config.yaml
experts_per_token: 1
norm: "rmsnorm"
norm_eps: 1e-06
learning_rate: 0.000904
max_steps: 6399
Below are experts of layer 7 (counted from 0) of a mixture-of-experts language model. Rows are named router (the router's row for the expert), down (a neuron's output weights, with its number) and show model dimensions 0-255. Each number is 128 + 32 x the weight over its row's rms, rounded and kept within 0 to 255. Numbers have three digits each.
Before each expert's rows: a language model's description of what the expert responds to. This comes from a sample of Wikipedia text that the model never trained on.

# expert 7
What it handles: Table pipes beginning rows, header cells and section heading marks, such as == History ==, Year, Votes, Result, Candidate.
router:074089088140081144128139145120131153115147112150141142149120160185107135110133117123065120115179119134150103157113112062091170116165141115165109113075082140083127121177141169128109167156175063120132168144200114120076147111163126143110129101146108180092129088094134141191233138122092138136133139181095139167150104130146105094137078127115196140078142131127190083117102111105135143125122137070180135074109161131173125194142085126147121145172113180101118086221179104078125120151145151137162124131119112118191172183113111175113097084185121109144135164153112139142107122144111121099129158087130195087117132161173116153098147175164173130102142189148185103182095172135119072142080128180127045129106090133107123106142096154144111143125145073137122169141163084143189076111107129
down0:140100103062135129115069138159150144114114105134130076122118127073116160114172142151164121131128143088151111113124123144126083124160149133086114104155122108152172120041064087122114100059086124134192129115108115150126149134086129114162166132156167125158157110175143176165131166122118102096178123140139155126093087169133170112113137210138164098153123156107142076138108141069142153116135103110149145115156105137100067165100113158137123112094080121092124181119140128115124156121108111172156114110121122216156124127066086125127104132093101100095102180157157106088110186130170104148127177178201157145106120172139081074161156090221091164093129164111074152112177138038093201115056059085125130081093125173171128107126145101110108096051154149141128125134143118142129147192149084
down1:101153121104173160114122115132145118139112118168131146127133108167137127181160130111147126102117128118144179088134131102174109119073165133138078103215146155150168157060105116099145150122074114063144099127090122152127134154114121123131162137143157121196141095115127113120123115198184144153096091103189089117139157132103132085129140103146134165221139162062176143137188155199147154136117117185103146173097080171155147086151101154111135105108131083191140184126122145077121179108080128157092102133128138190113137093089150056140240177099139173126138137114144153127168136150203080181130125111116153154176146156119142101194073139125130130128112070107098086104154136089177140153055148107137101137183167137126112105162212098138110146131092151169148110142135120110092136189139124
down2:145171078057127175071123185127154121123130122111155126159099124147132130143063121123126137170164129128119124125151026125141127184086133090097124096161164108120086122095157127161171118119098106121141096133149110146128175127127165169127133151153128137107076167112150114155045130169144179151179101175171108169113127139174095155121108142158148086133154067144175127152092144162166104196151053104106122122134178124133183108109092119151040137219132116173104139106056149133119101110130139112146150135133111113136134119080097148132098100111114095153135121105117142069157092127079138178141085065078072186072133111124170074106116148101114132082120109100222166142120064094119122138182050130074091117151090139093119137129151134123094124182155089120173158115148176152119108151160114
down3:070126076102131154123134202107068171138141141105167160190143168172133146110134189075116121130141084156168129095099134145104145148154067148190091131144157075117062129146126164164157097110126129175156148127101077191123139188144164140161123128141165196144155149138157162181153119130102131113118102090151121158154088107167107134061152199152166167199174135154095121130112095145120148122097089085110163141089173133124169145087117097146138163099140129116168089186133115064089117099178121096119078107190189110102131166112117121086102159144087125144135110112108128127106119120164163132093153141119037101196134114150158099152136086210145147137130108132177121079111126160179068172124169109118081154124145110164163114158148118179115123173122107134105110226143128146103137088111129
down4:099175100086151169114142114073101122081064184076105085114093109138120112175124130149119107086151158113121111154129189168101148120135176100115132145126110155159146111109137155145071132125101157143106114103108176097105135088149132102186154129030132115080108152119128144088104123065164143107105092116139096086068106207086086119152074122166117091107081167078155115168107088092126046132174165118128086091127158142162119127094150104083163101185144156142172117195143147151155123117118139125130097126130098120133104110134180124050182105142138064074204131162114163083150131133117208118156170036167112173089079077101054106128128111145104102178158093097136141153134114080064117114104186116097105143086132116131128149146141137138144103127126176126107129148116143129101126095136088
down5:101118129123114112141108141126159116101122087110110099117124183059141097177098118137100129179117220142126136104171071060079092089130114144092155147095117172168161147191115131101153135115083104117171165148148106171177116112182086121120142078138135132129155119148143134126166179102164121173125247094093138132134173030108136104208132099132145127126132108075128053105155132174147169089177103124101073117134140057091148093176186178088136142170142101131200158128134144077150110112141111118151125129098126099100123145121161155105117116143178150106113176102130087128099172117148083118174106119199082125129080142130093172115088117169179070089129128146113135158148130137133063105109184132157134162115126099116130109135144167075181144149121078102103104141140070106148103099156142
down6:081142179154134160111135098117143162152124188188135131135168093113122153116094111143110173198127141119128121166183135094108156160155187135156182092179160119147143066095145133152084152064112104144151106160118123120132091133095103082120075066170095198104139088104099100148065164147125116076161132104125086123104122164142109132138151087195169102143154150198115119141160118111133178160096154128147130137183145187114140134045161098150071139178124134134141075088081141112157112139118101079132062121125082091108093143127116131150097091133119126132135089082147134122102103122155132091178144126148156117134146144129138108105138107105142149094145130074091138109134100082132233096166158172160143094084159206099074102118130085120120108156202136120108120115100149096038032124134131
down7:186139143156105103177122144131073198126122155143099079180105153154128134077068170116101118091157156168152129116113118128098134164168136102103177137119165169191190171131119203163136074111133140159162173127090073126172134117135069098156154167178096075125098098131097106110120120092160066117174130100213158093143141137186153104211139126156141160144140114167112077117057170129141111117132168137133173083140178111107122114108115108125153130134121095129128148100170089124157151177120139139097159101106151131205166071128154176169146101133087082102180144106167123176111127130126076130158170155215108134167123162114114111115122167126127092178063128141155098152128109137136180144132130127110119188128197089129137152148110175137126122078068100118099134099086129070083164152144141
down8:137142112133153118144115171149128109084145114128120162141112097111143149135096148118114121127094120127153150161110129176154061144125106130134091116172146126122064158124078070106101108120161145095098155120140075176139113176168155125138150060101183165140113148170147173150093137112128177124148092102222148204174151092147127122179119129130154117087166116061118189082169151122140182132093109085169139139089240185104089142127122104142084162159140124108101172119135115172113149135161149114163115114136145110097124172113130119158145149113087182184151116123155149131132095142081086208104166182132128133087084135169124144136171091110164117136165063125074182114119186138114185105164051105081126105200103092151129125126171136117067112179141150161104196147085191156136121099122117
down9:141109136124101121169126109158136097146170115068128101124119139125155174146140164189098153114091151095155098098072122127064126138155095108093121114097117144082137122122145151129090146119113140157086166144193110128131087168141131112162181160142157131129139120089212155156198106082072135105108114117089111151123117195106146139068180128140123068067129104114162138135158141150092126120124117096133124141105142156081136110130104113125097128149140098091149111143201139116139070133122160193100069141128147109176100147139124182157135162136165049096109160119080102081095124167100181072160099080127093052128134065111118152111149136135152255080085142167119083183173140178133073155136164155133079140121131153126179128124130137130107088109154028122110082125131102165175154103080135
down10:149056117047160153096150113141142127131149134098129185155156120143097119147116080091137133141105143088090109148086144178077129130151092093134152162117094154121069045155152158121123135165167145113143190144165101114101164099169163096190160133123183132166166150146165138189133083112111175210137127158033115178157126179148135153156164157141163124145128104144131105124087134116131142104094186089145138101114176099167144143187168169199130111123125087102129140169149118080084065124129152170144101151148127136170117075079103119073113095182104166109120148091137115135062102116140126078131159103135087111106168145085123168104131079108149131053139119161147121108141099212151060123120171102087122064109165081122175108138140122133178138169148142081140105132147162159167148121100155
down11:099156155151079118113123174142130120128103090153114162115136107195151129109163146121155121019131076130184108147154126157125161182138105169187095100116146093127103149130092117125074152082110113192087145143139166160136073116186086153149111093143156155094095140086121155134159080115125103140116083126031129118153182106085114100141059122167202092087086119127186162094068116134092198164075148116122121166117109133128119129117091114114132115093124164120124113125117124134113135168094134178061121104192139159058143162150119143147118151165095153093100046119118126145079113096100162119168128136172138093091213088148118133144145118153125147192145153137157177150073180129133073109119155150129147080088072141099104086100094172148065091109129124081156170140129123100131137145113127
down12:053181153110097122119136152069114125156108139170129082079154110099135174055116133128112164100125132101183166183102148174127177135190137170125096124134149068139107098138117084117165122069090112168147111117082133099161097067111061092184125046138107099120090126138171122169120177090179141129114127128113077138084128152191156120118131141127135124111070140087178132160126120099116104135154148186085168134136141139137093145118095151140111139161161173110113110107139101127127128172154144109169131087176142158088094196106111158197077044166167082122133100126117125109121142077115158084124134086127135109082172140142137175125109188204053151133093173105094099068195100080060145100114145128154136072109111110136129183131133105132137122134128125125139144179094128087089163143149101
down13:174132170087127139043156110162159120116130107099110133154176222091085128106189100144147132122132115171095079136165162174061176129066079111136161139117118124143098138122146112178135131200064106116116151169208164095095093175133168165152126125136147137147113155135136164201162119118138144077111118115089172187205157156086124164082126104127159134108130094128134103166149098118098134116103098108125139130126133138143156132138135161157181192153110117171075111141148124096162093135153085161108116119143154205117143123129129073125131124093176106059128190138131149165128142161076132079122104141058136178090108096118147084142118101190132133142122153138159106075154120135156099119101137090093136148161111082125131126105063097091114119088085119092178165145158196159187079156105180
down14:136125111150133102121121146136072101116114118181078152133095082104201126167074132118149124117169131092119168127119107133124117076142134114112132164130198155195175177160102092161146123076151156104128169123047141158172170068107047123149092124159087132133121149129110097093113150085180150144140184129128134078097161098096157166142121137087149160159108117116128156126103142170125144156124133143160110110107073151086148126187150100117120116155171203085161114121069166116109183108116158125133127101134129105044091171146143138150092086120124131078124038140089117175142120109129142104094155085136103154145161129135084132122107184126122043110146092161104125084141146130045087080156184147164217184126099116123136183112077165087184089109138118113162103164132103108127177109164140
down15:186112195180139153138148117091095073102137131123140120100073089117121091063161096100109148162142129112076126152172135167104166127151128161146148140129125121140130100131164087110163129107187165152161139091113149084148096093080174115198145107117149158152163131127140150081059141145158156141099102133249185124088108145145142137149121076134080167143141067175198184171125120128121139116170119117157128092105105069106094127159124150201077093158130079155160140124098153109087093148145128160172086149133073083099108151105102137148163132151178169125165134125098177158174118106150145132112101111121113125119088191170144119077175161074126123099143135127147110098135049054149157104165112143096094189133126138101159133102145127064141150196174098180103135113162137079097135161121131
down16:075072151138093129133181086126135111068148140142157132208141117144118165154138106124204134119152117151079106115102186075118153077144139131145185120122154138145128144161090160151145119101100152127167152088132158105136119145128156147213075104163087112113150161115125120111139074097135167175177192136040086126147094203101128136121139094050110107188135136181120145093123111120086136099172152101092141128160103144095110109147118073126186145120139157092113140121101158103159150094132114138117158103092155051125075145120146062143125094116149134109119207090090104141105070134173099158092108134158128090152101117130136100142118118149142078151144094104105125129133134129151107147105152088175173036149190111194192117162113128068121105124131148121121170106150025155141097094123085

# expert 8
What it handles: Words introducing examples or names, such as such as, known as, called, named, also, plus list dashes and heading marks.
router:050124089189117139124133178078093162121115085141130143123151083208135141153041096122074056153137088163086174126135159095134150138145115131186155136112108094131140085142158123097142142129119097126160123118107175130068126179124134177116103148160105174143124087101154091142160148102125114157144084166054189130141088202173171133096113108158118185081193152142141118098119099113134123124059079087174145156115138122186115206099144150146126121098084109189126136137108068133135133096127154070123168164100091162144190149118098171121151111167130124091066140097101094093134159076200173084146130106142147139097189129155150105064155150142132114099098125122168112182112111151161089116109090117133079073129074111140129185146110118166120163168164111122159129149158114112160112127139142
down0:114119142162182144115180155101118142128122174087134158152107095199057147126078131168112106158137115144078166146159141131107102146068108180136090144107159110146149103095091158151112097097186132131110089147081156102082133111059129143133195141114078138091134167149137118110146179113182081103110086154091147158213113155134098120153126122101140142159204141119095146121132141104136112131114145171130130107144178153170125221170160099124173160151125154161148073148199118147117123129101134069127170152138099143121149128123159166167113139135145092112098142157117106118126156121139157138134184106110094109089160132158097128156146107123115179146137134106000113134138073191189125109144094122092105150174130125155137142117142143160121118109135090150136134089136159164115077110157156
down1:109124127163111141142100160146120150134163131108128122126138117090083108151139145127199144163104118106106111152104180080140132087152089131112088169102109131123136169138118117157103143156113172078161060094063143115098144173146134137131144141127172082161122125152156083124186137080111122091142108089104122122131112162104088113145151079084140140112105144130096122099116121144120096068087137127115147155126124092107118109150094138129107114127095093115111118100141179119093165127135124163168154142089100103124168153159148152114101090117152123125091164095106114145158103133092113137146149144098143170158159255114130115123131166115142130079125094161255126178137099157114065097164169135181068103134085096102139108157157135106186119138117122115169170114112115143156157108089141
down2:164141126129191168145147129104151091104142092125143148151111111099141133117083141108207159145105165126158129136055112126131127115083135097131116118133158116092125127145115145130150142181113155121135134129162114089128130123123150106156100162161139123152163123170135111149174124109141140183122184146153135159115099126149092171166121094131148137110159100101155159111141161075148150129160130159117127128108167135170075145141166132078101113188143126140125135128091110137139106109114124128127114100141159144147119128097131124201107123162137129167107140160137108118058098122128124141145152132119106148140139000167139142070114146112124106163103093086000086149104063217132115129148131113178130255127113147148100116148128122130134110153152131135146130166112156153125116149135116
down3:151114129101158126157161129134109160158177156139108106108134119153166120156115124137129143100143120112191132091146097149149142103116101144099117130103100115111142133121056131084098161110087110138188057088120192130125078102175159137079135085097117134118128166181132153091118146096137138126110104148000126081138155190142131111131144174143118154127127122120148174157139078189117129173193124112160089151150155090094127088137098179106123101167097179121138070099081058119118126132081109152115125182119148060112159172122138113121127116186109158078142110104089183155121101110165117127141098149088118156159150192151136073137078149091136138145091110137040135213142130176116107157105186128080150096112128167080115116128154129154134083125142155143164140130091115139138147093119129
down4:077138125153137124105115080100157151158156087163175065170136108095141110182094105096154132087128149174149116139170091089132132090144170074124191151143104103089153146122112102124149144128082104086138122136144192168169175152117130107185082150133085101059122162117102105106107107152130165143171080094162153106072106102122171156149169137136078144160132114211153140139173115115150089158153125098164095123120100174159096084154084106157120108148109135116074117091175130160106127107135156192134104165124102121115127139126065118104125118076128140133153120128124112101160114105170104119143121157092117104149148222193104061132122112104117108069093110134172124103066144087108151117091167113124126255095114190126147135123123114097137133132092169110069152104114139103087166124135126
down5:185081109126133085103142193106101126149104178105093128164115107096160082094178128116097123119111134122158127105120111164131110156136088148125140153108186146087115099130130134125123104074103020126093160147066081129111138093115060161124109108119188126112096149106122151121208154139138089116087119138000122133141165160170189141152119084153160132116159092098149155124169103169146112123156114144154097143119140130133126128110133142120140164141098188123138108126033154131095125132170149111116113095151075133121079081121122163162119103104116126110146094149084167146148087155155105152157141147137147170094094030151121161162160057118125134103106159125144163130070112112118177123169088121125135055138131056139113182205097098097148135120162110148134122095171071095159153131157139
down6:179174055095144162114125146152082127105106141095160170111088157127150135107116188102127106118141183127163090176108102168214113117122113134114130118163105140095098158158149137133095153192141115111090164143170081153092159080171125125116093090077125138167150140154083104090091071156130113133128138113255125143164089170149115180123159107121074138129107089120111130110088155133086170151137118111148112167132121137146094104130126138118147101159129166139184196126111127104193163164071147080101129147131165171135103151088142117154044163102089134135135099158127114159152112159057142149103154126110124118130145136120152135175093132126101058110070110103048148140207107118110139111122153201086127168218164098190119127162120129156105150091123148142164165116150143141166096147129152
down7:128137047089112148129108156116131154153095103167071132108114140148129147142168133126078121152117143102130080096098134119136096093113113124180122144155128188142158106140159163056142117111138099131145078136175073184133132120107102091153116090122145152110153102098172122144029129130098076084121134085052130157148129116134141118129134101181095109111076149090109119045135096121098106187189135111108132166097135176154161144130127127144123138133181101156105168046133128094149170097130135162160136144142090132119131147082080127167050130135126155127114133141129111093100085108160210151085121141091101135101114000139137140171138120156108102118105106096034147153141201048141178121103145157125137056137089074146118138148146153135116148121099122142191132098153120146140104162092148
down8:152121107112130119128136163122133113142119097133118123115123138155117142133090100090091110136116106119119147105117128141125133110121119150140142113143126101132129118127129133103115097134141139143129143105093123134122124138110117136129118116141103144108135118139148117123067148095132135135128125146181146129140135168141134119126132127123150150116148105135143130117118122109151143138157126109164130158129142126141144184113133108125135113120147117114129138086073126102117106124125138112140123150134099163116158126148136137157099117133137113114100083109143138138104134095177143118119116134112139097119176000142122119140117149144102136139103122119000156138151116110143131113111116141151142255113113122112127139132135087147123152142151151123144128119134134128095114123145086
down9:085051135194121198111135162137093119088155146138074096159075137176074195118140111150069075099111085077140198146162138116079174090079149129150104178064080113158147152133134131127101138163155135129129106126110071161122113111062164060098068118109146137139175128173171112105119157071177121095143104164129143140147129129191094130122122113077134130180121136134097196085108081093142131091134087108147140104113201124136146151139098111144081103077136150113098140067132135099193144158130115117100098097158135090147097091140138170115112124127167103133112192098146133109147149126179163112061159117065085131117128110130134108163161147108188155085146040170124187124103150106121177150161124147137165138069111083157117133145205104151144152123136110170090126113087144146121096118126115
down10:188096135133153113139085072157051149131123132124115083099105176132175182130161147128036149132158134152167064117129146153106150148128128211094150163145056063115141147131177132117128143103169106112139154157126107117098172146175099177107182118136128135095175159095078144118134117088176107088127181131095083144115183202135113162048092076158184106106088102144145098128132098153093131111100112185113106134182111121081140124098098132108153147141116141113148116062138127133141081142135168116153132133082147097097170168101130065127125160109134100066140158123139180150135149145035116108164085177143142096167086103152185152180093112125127088163154120134089030185172154094119130169125126186175111112107130117141126113128124126081127173148103135135114119121107111090181106148106154
down11:119146112090164123150168147137100119089143137139103131144092125196068143121073108165129135134119124130108092127161144107159155103123130137116083131096140125119123125104076143131113081139142170104138139116078153099129122116103103110150151155132082129112099132172181086131119155114130132151092129141108151140146107136116155154088131133131131106121134088125105137139136084132148193209127137130158148138130135119146136190152159133124184137085154149124121157147114134165120131135096098109105107146120133116157133092161149132135120122171167126140136068107133162098064155063155151122118141122135111105117143081127098086143125125132101143091124139134000119149147137157162156087084132150126117179159144167112132100107120106178122113127152144116133099136103148164106103119112130
down12:137147117168077132146093125126118141124128112108200117138125130136153160175101117076129135169171140158148124125084083155138090141153174108065109170100095112105097164122134112143186087155136109140129142120132172129152130117102126143128199161181097133114117190092104127114000120110143121122133140110147103140126212125126117135095106148102107126129113125160153121117097120083136086130062114117152158163164149106097150163150099159122083094158105165152105137092145108117142151129161121149171120139105113176121151103151138093047156129104112120104081111105104118127129161135109087121135088145124109086144124100153185095211155153136121093098123119073075152189170151102130115141129126135166102255124144090100159180123133071081123146113122176146058095120103125117124135080139090
down13:148153115119098126152134110120123078091083175141060200120142158101117099088184146163126135142125113174180128145132137202125132164114065130117112139144118081131125147132121158137117141111097127128136146142133141148190107140126107202087141114137196178175138134124157125108075139098134140087076102082184093088200159142141118154095118166087119081101098100058122151178110124124105139107093155109124139227114129085095165159118123142073143177073134128156156127160081113120133145130122114087134093104084142155104152124161184089112106104133152141087095118153124169168131184129100078104177138123145162119196184072116158165130112190119168088140158107161186088140140075096135119055179143175130169054168137089107159125167110139139114090132165118139219169134107072155144134119158101
down14:136136119141136117107099151064128172174135070127151108143151116130123111141105118100163133137126139134116152132132067123121082162138157126136137116158142107119152091129144066116137116090133114114160102152091109131153121118132114126134130155136117106137113132138102125155192126140108100119117121167145137104146171141111143134131153139132106135100151106120155134117141162134115107136150133127169088132135133119149082150145155116141116131118137113124124118098168086087111168123154141120144137142101109140120140146134134121122117135112136143131196145141119140147112116134152168145138111144092128141164196120157141132119117139145120078135103111095011099142124154108111138129100102113152131255124116145117111143144109121084106119160133150118152142142134144114170142092163086
down15:126104166096144097153110188126099114116093077179051161100129108145132093149156082121134129162131153139126089110113181166153091129094166161104070123153147154145105100130133124173109117138148139149123060147100131139187133099097136135185146183084120098107094123064135081118143107129143063128112161151187158149163137121141120065128075154130185173127086122135109142139083141173140152139105152114108107159100101134120112166132150152088060181140141116173165119158158115161120135140062130116171130096112156159155143104127115120197072157110126095167180133159115141139117091097104147141122137185128186140183110097129131159140112062138163127106076134172000119183118089117145093115115153098148120108089069072092119087126192184139159093089115124092082086181161099153162153129168145
down16:141090132086100133162110071137137154136184144157145143169142141125108150133148170154121144179156177126115106167155146136106074094138097128128150126190112172133114153178099116151148138137081095140099096129170144096122184124149115108138143097096102101110145088100077105164082098186080110100102152094103123119090128115124102164171125088134125092151151153137104127067110164113116093143124124178080131107119147126129145076091115116097134083203159051118146069127108141121155185121159188161127148185185109139136082185080114089165095153129101147120070095134082106179125077188143110116177112139158162073080116213149099136100102116117100066128095151117247100167158117088135144149159177140166121000122136146128128140090128162127135112132154151116114124125119164156125139154091139

# expert 4
What it handles: Words right after was/is/were/be, such as became, known, less, more, better, called, remained, taken, part of.
router:123120149191135103124144150070099077067138104139145162144116088187113080138126118180097116151149125170112118137115133117149167156134118095126182154089101174149117133134156113193132126121163091149153146172132166113103130139093174122178112150144113155070137123089107103124188117104130156122141113166069181168146095164179121092125122135076157152121131151146095104131128178084115124167090061087138101104123149139161111139148104128113151107126072161090168147194107095140151117093094171079149167151146128170207106130093166177119100074124142120109139120107093047111115090105227167162144156125164136097167149166156124108067173168096156094149101169172179080115118117173106088154114092143147110035118104133067119105111081088195092167119072101085140143101166163108178112140097115
down0:143139171160172111134142110097074152159163100136134062148112116127137116149080175141120131145166162124103107182170090132147124118126117198148124134157143140167069173128071207192150067095139130124122113130117155146116142121163196077133180124108149149102151136124124132121098155111191148171119081173163130112143171070105034203164102124139107094147162149163111115130130190114140102099112126124119118117083218164079109113124098141067118209181142039135079119057092097112090118136143116145077145150145126120138192080119110112172136162109102149084089110098156127109151119083155093157123110090168125144113146075135103112086104110060132146166144142110133108092153142122152116147121123112142070137070131153177131126172092172105097174171198125135112111103127141154115107152062109
down1:105166156135043090136116131109111066128176108171132129141142138108121132096091170163151087079107188123078101122156111157156134131133056186159159146127111198102096120081148190172120124116141117139151148145116153072071134122124112173156171091140139193119164131116157117033133123119072086214062155159102120149145145087104148123142123120178113122104189164119186107140142117128138126142148170105099171109156160176125122156093096113117115099184116163191105170142082091140120153148163134160058110144142116137149162154146116151187152128146185097121095129157171148057048174115138142086164121139092099228081123124142128113118151186090106177146137147127172112120115136163108136135102109123129111197175104087129110102115109109105106128139174165159116145144079143166132073152131102
down2:079144144155088124081112143142151154126088121126132161152063120097085109160127155172116121114103099082139162137161102123061156092185101127140101122129107189102046122152123079147129162105148086153142114184161103074126124142101121157086125117164118131087084130168141079086176180168048078142149143107137142139095167107148124131130165109106128102136157123146135108123044162107105157137137118132111055124121113144103154093160113118161098143137117230139132172155165110078119165140178103103111133117175178177080093168111107093133133174124132120126104064087124150111134113168146198026102147135135101110142146253078146140152102119145142127110113130156072100129093142126137131162117104145055156120079048081154146161157108093124140105127109121144103114119085114181123163076133108
down3:125105140071096147157164107110121091131136147122085077121117099162158159113128055106065093108159198104167112091098156133148121104148043064151159140132101134087106088134085104088104128112136161126142111166125217152152126151118109143191094158083144134190165102138133096069142144126190156128140173099057132155200191081087098063166138134123130134117093150067170135163142079101096154126103116106116119113151124079143147133140122123160181101150146117145150126153101101190132131128088127173138149144135073153156091100160185129174106189052111198111118138099150177130147122124161138146108143171145064124188136157135105111136086084138145175100116090136078141092130054201122136145124155104132068111163066138072133133137098167142120154122124122147155146109085154131148110128162166
down4:119133104156067097203066142111113053119118155071175090113123131201154146141090120150141110097117148155139149139214140134094112157110116100103128120114090107116103167094149185095085097142090122112154154111073080151099118091118121087165163116095152146116125137089048102146123149131131132162116058172109134129129109130172169114144131059121128095096201139068109168122143158046109147157103143111150145172153121128072126126130136176121167154127108120125118141146072094138083141149137105087136143146108152138124127065156102108146079089099154085107151055090084112123091147103110089154109119174102118123130119083074120117150130129164116125198183125113250118108139096102152139129159143147110113107144179085117072156087138115161112182154152110155137088132183087094210132164095095
down5:114131109153103104083127116176102119148145172089169150128112144082104158110122170131115067153146151121120076097090123129098121150152146127144194105134155134137144106104120171157102173144122145113133088133086139167161142071139106067114118127133098122182162215135087171103037180089110146108154106068091143085142104149125146149116158134085086103122095078089107156138147168117122122143205236167086100091107097167140152164105172103154117149114122072185075117089133093116081134147124178096150125148111178147173201118122139166101141159110119100157158153153102149150095156106136124103172140111128098162121170152134118100087184152113145076128157192096099104168110118137153087091104129096170180216196164128079103106105105097093153163117133064149138178173138086107104137098122122
down6:155147184151181143065112116169163132158133127125123146103154119150170115122124120181159111135082120176113120094133160061144125135175082083130153135149175161142104197164138139137146101115151163141135129172106119155124087131113067128157103164084145130067138111074144075151178138174177060144164102129136183140100133131128174120101149092084110099122143161116130167136111141122088097156100140161102149105108084093132132068125101160098094148132110120173141107125172174165049167143113111121124128129097167090174163094124104155116133136107118130123115103121151123091132142158189140116075127188139132103158114105108080155101142106058123167077100164122163054086143117125133057163068112135094098116064184116199119150061028109153169142173172105087059124164179101187133131101106157
down7:145174081137151107192151116090140070086144133136068241152139128131112143098147075136149102143108129147117154157136114154123069127132113175086096165127080100135160109120154144132099122149158095114208099113129111102155136168206129155131182096190092147180202145136088117120147127072148189069142151115156138137113116115133135127196090050124108204022158144141105115134152153156114111157114104125214109120136124155093149126157118118103175089135148145128158032100121144094137123157134093083105109135097087116146087147124210200166091126133119155140131122181119136119176150110125182166180110091168141131124125106138115108098103115122142117082137133111162111118119127082119161161128135114111179129092119182126086131138136080172130080090142111107081153109195084156140131123131125
down8:081129107137117120142078116091085116095131151080105149153137143147132143068169109142095145177124163087226173150142053122112077114164117121116137147113122101134132162121171128111177100125118128144163122152160116124123119096089083097164156127124224117162103109133131210126159149095056108166200112103091090111112100159193146177109117144105063148165096096109125115118122165170141109198111116156109117116157049130119109136140139101139214066101139121077151127090148128143136161119148140108143123120134083162167127197123106106156128131123165069105157109068181100201139092167161131139135136142122074146118209179121075172128124151099102152138153133170153177150201097095081120155167144093055145122124132144107093136108137164122080121151129156184149161148158130128169171113147109
down9:171137129157089141126097080120156111141137143124110132132148143183194168110141119114175117091131116112156213130162118081178118141145135168143104105166120143155081188155106133127157128135051176113122116158097069126137108115146120113133129107083085106056062172106118100156118120194137072154152142188158136136117109092111154182106128091095156133109140133112155174134026076144087174166083174126134096146164116096134147114142069144137097187181120100140121187106151081159067126201127108168133114144169089086108145132084148138189080113099154144159119092089082139099086150151094127152025090118120156123096135185146104125084129077137096138133167156141168107131204125141166106107075125134114140138111192081128116120138121143117141175108125096108105127090140086119128118157109048
down10:067103139122098155149185107188139084193170111119148080139098140093084136105115118098183141157160160073145126096209097130146118128137099086083172144134158148166159113085138150156092111136151127124139158202123188105096130173132106160144097203100178145105112170140144177114104097112137116167182146136090114140079187101088120178095103099140104112161149122111099116177069146100139145153150071086133144128134154118162137147166140165136130156177198152135094164055086096129134164139128103160155096156157074126143132127154147144200120203098084103078172143145107089100133159095128142051065110135081094167133167166066124090118135120066105167110146081115135120139127116154181144146095090145153100107144100101148129102191100113116142089151192165127134097142098125130132146054124145
down11:135135129174089141110166167116097152109054150122164163151106122105165097132158124135127101170026119146127162099102098173072109114167115161136137133055124078109080141172111148136154118094103118099136113095125144099174129121134138070120148128121151171101066161130132152091104122136075136168118161138042107144208071153124113174146102148062133128164144124084140110158147159154133126145109113109164144123097127130085164094140073136079145161138128137122124079115126114149098162154189151069151118078062128120104144139109090137104187113158132154130128033086162107073112100175143110088097130110089172151121123102100125122124138124115076102172104088108078188141112112076118145077177116113114124074074119073156136097113123112135103107170033127170151066108112191135126128154213117
down12:137107077160066110170211161204046131089148114170137119082116151109094117119125142078124169112086123073158120155086080157109113124145132194118112108136128122154132099168139142178120112058111104101151099114109132127083111148179136065140143114101157137112113193107116211092121076147122100110103131116022104165142060151128096213163116129120144178159147101119165124131122150131172164131122071139116200100114162131116116097112060197115122115096132093093090099088105117176127139128124144190113083170155103082113085139141160144118069200083125129130106108117132135107139094170131168120120107096097135179124148109122101077101138134108143189158127119099146125083121117143166104208101149154115160100125120109158130146150134087146141166069110199137141105147147139133117192148113139
down13:090154097200078111167146156142137134097115065111102157131141094114163127069151093132109076153157145064188165144086089146141151080147159185110156189072101107146134154174126097136140118128119118105161087109152078097112180129111066073141157176110166187085116171126131142127083121104143109123127089162143103023110097170135088167081091106157050113127112121125051127117138113165136129114196087110196097136184157134114105108078136146133167106128106150133084114152086168101179141132177202142167085120056143137143166140179119130159110114161078117135147089133109143159143076164119120132095079122114156144103096099122099129158183085160115139160175118128079149150193089060117148121173112156115101094129155162124102129149154119119125114171157119124131080165160135151144160135145102
down14:070143101113076103140093112107085099087098087105146083118127056199108156164188100152154151087098168138204089103174095158152109178102120137149087106132098116110140098102145130048090084088162081119207079121129123119091117129173124094165139169108088117170207143157049172139102197119160137093114110113109098048099160117130147098125163121149139137082162127089120123131143114083143170161121160117057139142147103093091127120127133122158147073108123154131174125114148128129164117109149120083151101122164139134066081097128150095162156088128105134121089129100106138168141117150124102135147121132111125121157116076100063155192128121161135159202146094146159113111062109054126092143126196099091105133149135103081118157115190098149134159074117175183141135135177141129128117137072136
down15:117133110069094098153166181109138129136112177144101128133066136130126176195096099127085141140148125134130084167073091099125180131117118157069162150137073121090095141128091098149144109069106124124084115100118138124166110155123100137197141152162150152125091135105120089032147130167101147143099166121157137112111125096108126093154156126226131148129143139137179134154149126101180186108150083092135085159067151142102099122112083123158160136067109150124134146177123210144157158098096103104104197109139152179148147134133125114082093092089122139140083071109162118147118099158116141168196160150162130120114127105136119124190098124164166077089092158144085186106119118142083125131136163161111112059122028138177200038118107101115153156138123155126119079155191176111151143128125116
down16:077151154128119073115146104045103118148113093139155121174083121134109083159123146102136086162123143099172176145164122135107093206185166092140099127129128029201065104099168167087135171137099116105100120101136113136120175133085119125112149156097139153100192087132083121183085104149106160118122140152255105127088134069103141142134166101087143107161165163083142095102157121145131115134121119100142133139121153087149116138182149152126134148095114102126124163089137156125101082124167121101126087097141071120108120108047138116116171129140132094111140101165113061172162125160157127168122071124134182134154077082128149134132131135119151104139126100135088175082159087098173172128123169134087088094148119129105097113143145141110142105197134159101056097109144144126137181126161122